From a checkpoint of a small mixture-of-experts model trained on Wikipedia.
Experts: 32 squared ReLU neurons an expert, a shared expert of 64 neurons.
Below are experts of layer 6 (counted from 0) of a mixture-of-experts language model. Rows are named router (the router's row for the expert), up (a neuron's input weights, with its number) and show model dimensions 0-159. Each number is 128 + 32 x the weight over its row's rms, rounded and kept within 0 to 255.
Before each expert's rows: a language model's description of what the expert responds to; "gets" lists some tokens that make up at least twice as much of what it gets as of all text. This comes from a sample of Wikipedia text that the model never trained on. Tokens count by the router's weight.

# expert 59
Final digits of years and decades, such as 1960s, 1990s, 1761, 1997–98, and the word century.
gets: "0", "9", "8", "6", "7", "5"
router [130 141  92 127  94 160 105 126 117 109  90 176 119 102 132 120  72 157  82 182 154 142  96 138  97 154 115  70 101 152 152 141 151 111 158 141  71 145 129 159  84 137  93 113 165 138 155  77 187 149 192 138 106 116 182  74  98 128  80  92 164 133  95 148 128  90  91 109 165 109 154 184 114 103 102 121  93 101 161 178 114 139 182 100 104 141 135 135 181 160 106 183 113 173  83  70  97 117 106 101 130 122 133  76 110 157  89 100 114 102 123 177 100 112 151 172 165  94 118 149  81  94 145 114 136 142  91 177  66  88 109 115 100 189 137 171  87 154 155  95 194 171 175 103 165 182 111  94 134 143 135 136  91 139 166 102 149 134  93 103]
up3 [141 121 101 132  88 150  92 157  95 124 107 148 144 109 119 155  89 134 111 127 129 156 122 165  94 167 127  31 154  75 167 123 175 124 132 115 149 178 145 136  84 112 129  71 116 169 148 114 124 116 120  68 131 127 187 124  99 161 141 125 141 149 130 106 101  70 164 194 140 105 189 172 121 154 132 123 118 126 126  88 149 190 199 114 123  66  76  94 121  78 172 113 189 156 117 147 120 139 127 148 145 181 126 155 133 104 110 155 158 137 175 119 109 131  98 119 109 176  53  97 120 137 122 142 136 153 125 107  91 124 143 101 184 145 144 190 174 115  70 112 139 101 171  74 147 121  68  43 177 133 106 167 104 131 113  72 130 152  90 127]

# expert 18
Middle or final fragments of words split into pieces, such as Diag-ram, Protot-y-pe, ey-ew-itnesses, lith-ic, Syn-tomodrillia.
gets: "y", "'", "ag", "um", "og", "ud"
router [172 141 116  81 117  97 110 103  96 119 117  39 136 136 137 157  64 126 156 179 202 151 112 127 119 122  77 154 113 142 119 120 152  97 140 138  96 130  88 143 126 164 160  78 143 161 217 157 103 116  74  99 113 122 151 153 132 177 144  41 127 148 188 163 100 140 129 133 102 131 147 137 172 135 152  93 171  91 124 131  90 123 139 128 118 174 137 118 160  80 138 115  77 125  70 129 122 154 118 132 145 119  51 150  97 159 128 149 105 182 135 126 126 142  68 144  79 146  67  96 107  80 106 159 156 121 156 127 102  93 136 124 140 153 167 110  92 147 113 175 185 142 173  69 170 202 111 153 117 176 108 122 134 112 159 156 123 142  62 119]
up0 [154 114  86 167 164  99  88 121 142 173 107 137 115 130 126 114 148  35 103  86 121 119 158 140 121 139 172 162  72 166 127 179  99  87 171 165 119 122  93  87 169 154 105 118  38 100 138 110  48 125  89  72 153 138 101  99 113 168 123  84 151  85 127 111 128 169 157 116 107 124 134 106 156 125 136 109 172 124 117 114  66 136 154 133 161 172  78  96 146 106 166  90 103 100 135 100 110 161 165  83 137 139 102  89 135 114 121 119 117 161 123  78 139 126 103 182 131 126 142 151 102 136 169 116 114 164 128  86 124 101 162 105  75 160  98  89  76 101 156 116 103 183 165 100  79 154 107  49 145 105  61 164  62  98  99 151 139 106 117 149]

# expert 46
Line breaks after wiki section headings like ==Demographics== or before new headings and tables, closing one section and opening the next.
gets: "\n", " \"", " ==", " “", " ===", ".)"
router [126 149 154 140 108 107 134  85 110 123 122 132 108 129 162  91 123 168 144 103 189 177  98 125 164  85 170  96  99 114 147 114 120 179 123 175 132 157 141 174 100  99 143 107 102  83 161 166  79 103 123  65 130  71 103 119  70 160 124 156 166  92 155 146 138  92 110 149 170 120  94 147 162 132 119 124 139 133 120  62 131  71 146 141 148 135  81 185 149 185 119 194 155  99  88 171  80  80 154 120 141 125 101 124 152 162 122 127  89 123  70 139 121 178 171 115 154 101 119 139 126 108 101 158 135  99  77 101  94  82 135  58  71 182 148 106  96 111 155 113 106 108 124 166 184 163 133 165 125 106 125 174 163 121 168  82 164  48 171 168]
up0 [ 96 121 123 200 103 112 193 146 121 113  92 155 117 158 112 126  99 128  84 131 107 144 137 102 134 126 180 118  97 103 134  51 121 131 114 158  84 117 114 161 147 181 179  52 193 127 109 141 153 136 125 153 179  94 148 142 118  93 172 146 169 120 109 170  85 126 100  88 109 123 121 133 156 121  88 120 115 132 180 151 120  94 117 110  38 106 111 146 154 169  98 164 196 121 101 134  83 136 136 255 151 128 101 150 161 119  94 130 110  95 138  85 117 175 147 111 119 182 163 134 132 128 109 149 101  71 140  87 147  75 125 126 136 181 154 146 100 136 108  74 161 136  93 127 128 174 120 197 103 151 123 139 150 130 185 133 152 150 116 111]

# expert 36
Digits inside decimals, times and scores in tables and stats, such as .333 batting averages, 60.26%, 1:44, 01:57.6.
gets: "0", "3", "5", "4", "2", "6"
router [188 165 148 129 191 107 110 136 111  67 165 127 154 104 101 153 121 150 111 132 164 119 159 119 128  74 139 183 153 175 170 145 109 212 166 128 143 118 146 113  86 138 126 201 126 130 134  88  81 110 107 167 104 160 101  82  75 134 117  86 103 170 137 127 110 180  85  97 121 164 155 110 100 149 102  96  76 159 158 135 166 137 155  80  80 139 119 149 129 150 168 108 116 182  92 164 170 178 165 156 159 157 119 164 168  83 117 176 132 138  83 111 146 153 106 104  88 203 114 182 182 127 151  93 137 114 100 137 170 123 126 138 207 160 122  95 136 138 117 131 161  82  86 102 111 176 108  82 137 176 151 119 159 154 123 147 120 108 169 105]
up0 [117  96 106 131 178 176 136 106 119 107 124  93  78  74 102  68 151 163 144  90 126 160 150 124  94  88 114 130 114  98 152 146 128 117 127 128  65 102 147 118 132 146 130 132 100 124  90 145 146 129 164 105 148 161 110  78 118 161 148 139 181 153 132 172  99  96 136 109  95 182 135  83  59 141  80 119 178 165 149 146 176  35  95 173 127 119 165 159  99 145 171 108  93 139 181 125  80 141 142  98  43 147 107 120 180 136 177 101 161 135  93 151  69 133 134 146 116 159 162  88 161 100 155  86 158 154  81 167 106 123 111 119 149 131 107 138 119  71  64 102 111 123 160 133 149 118  79 138 203 117  61 100 153 161 120 105 116 179 150 105]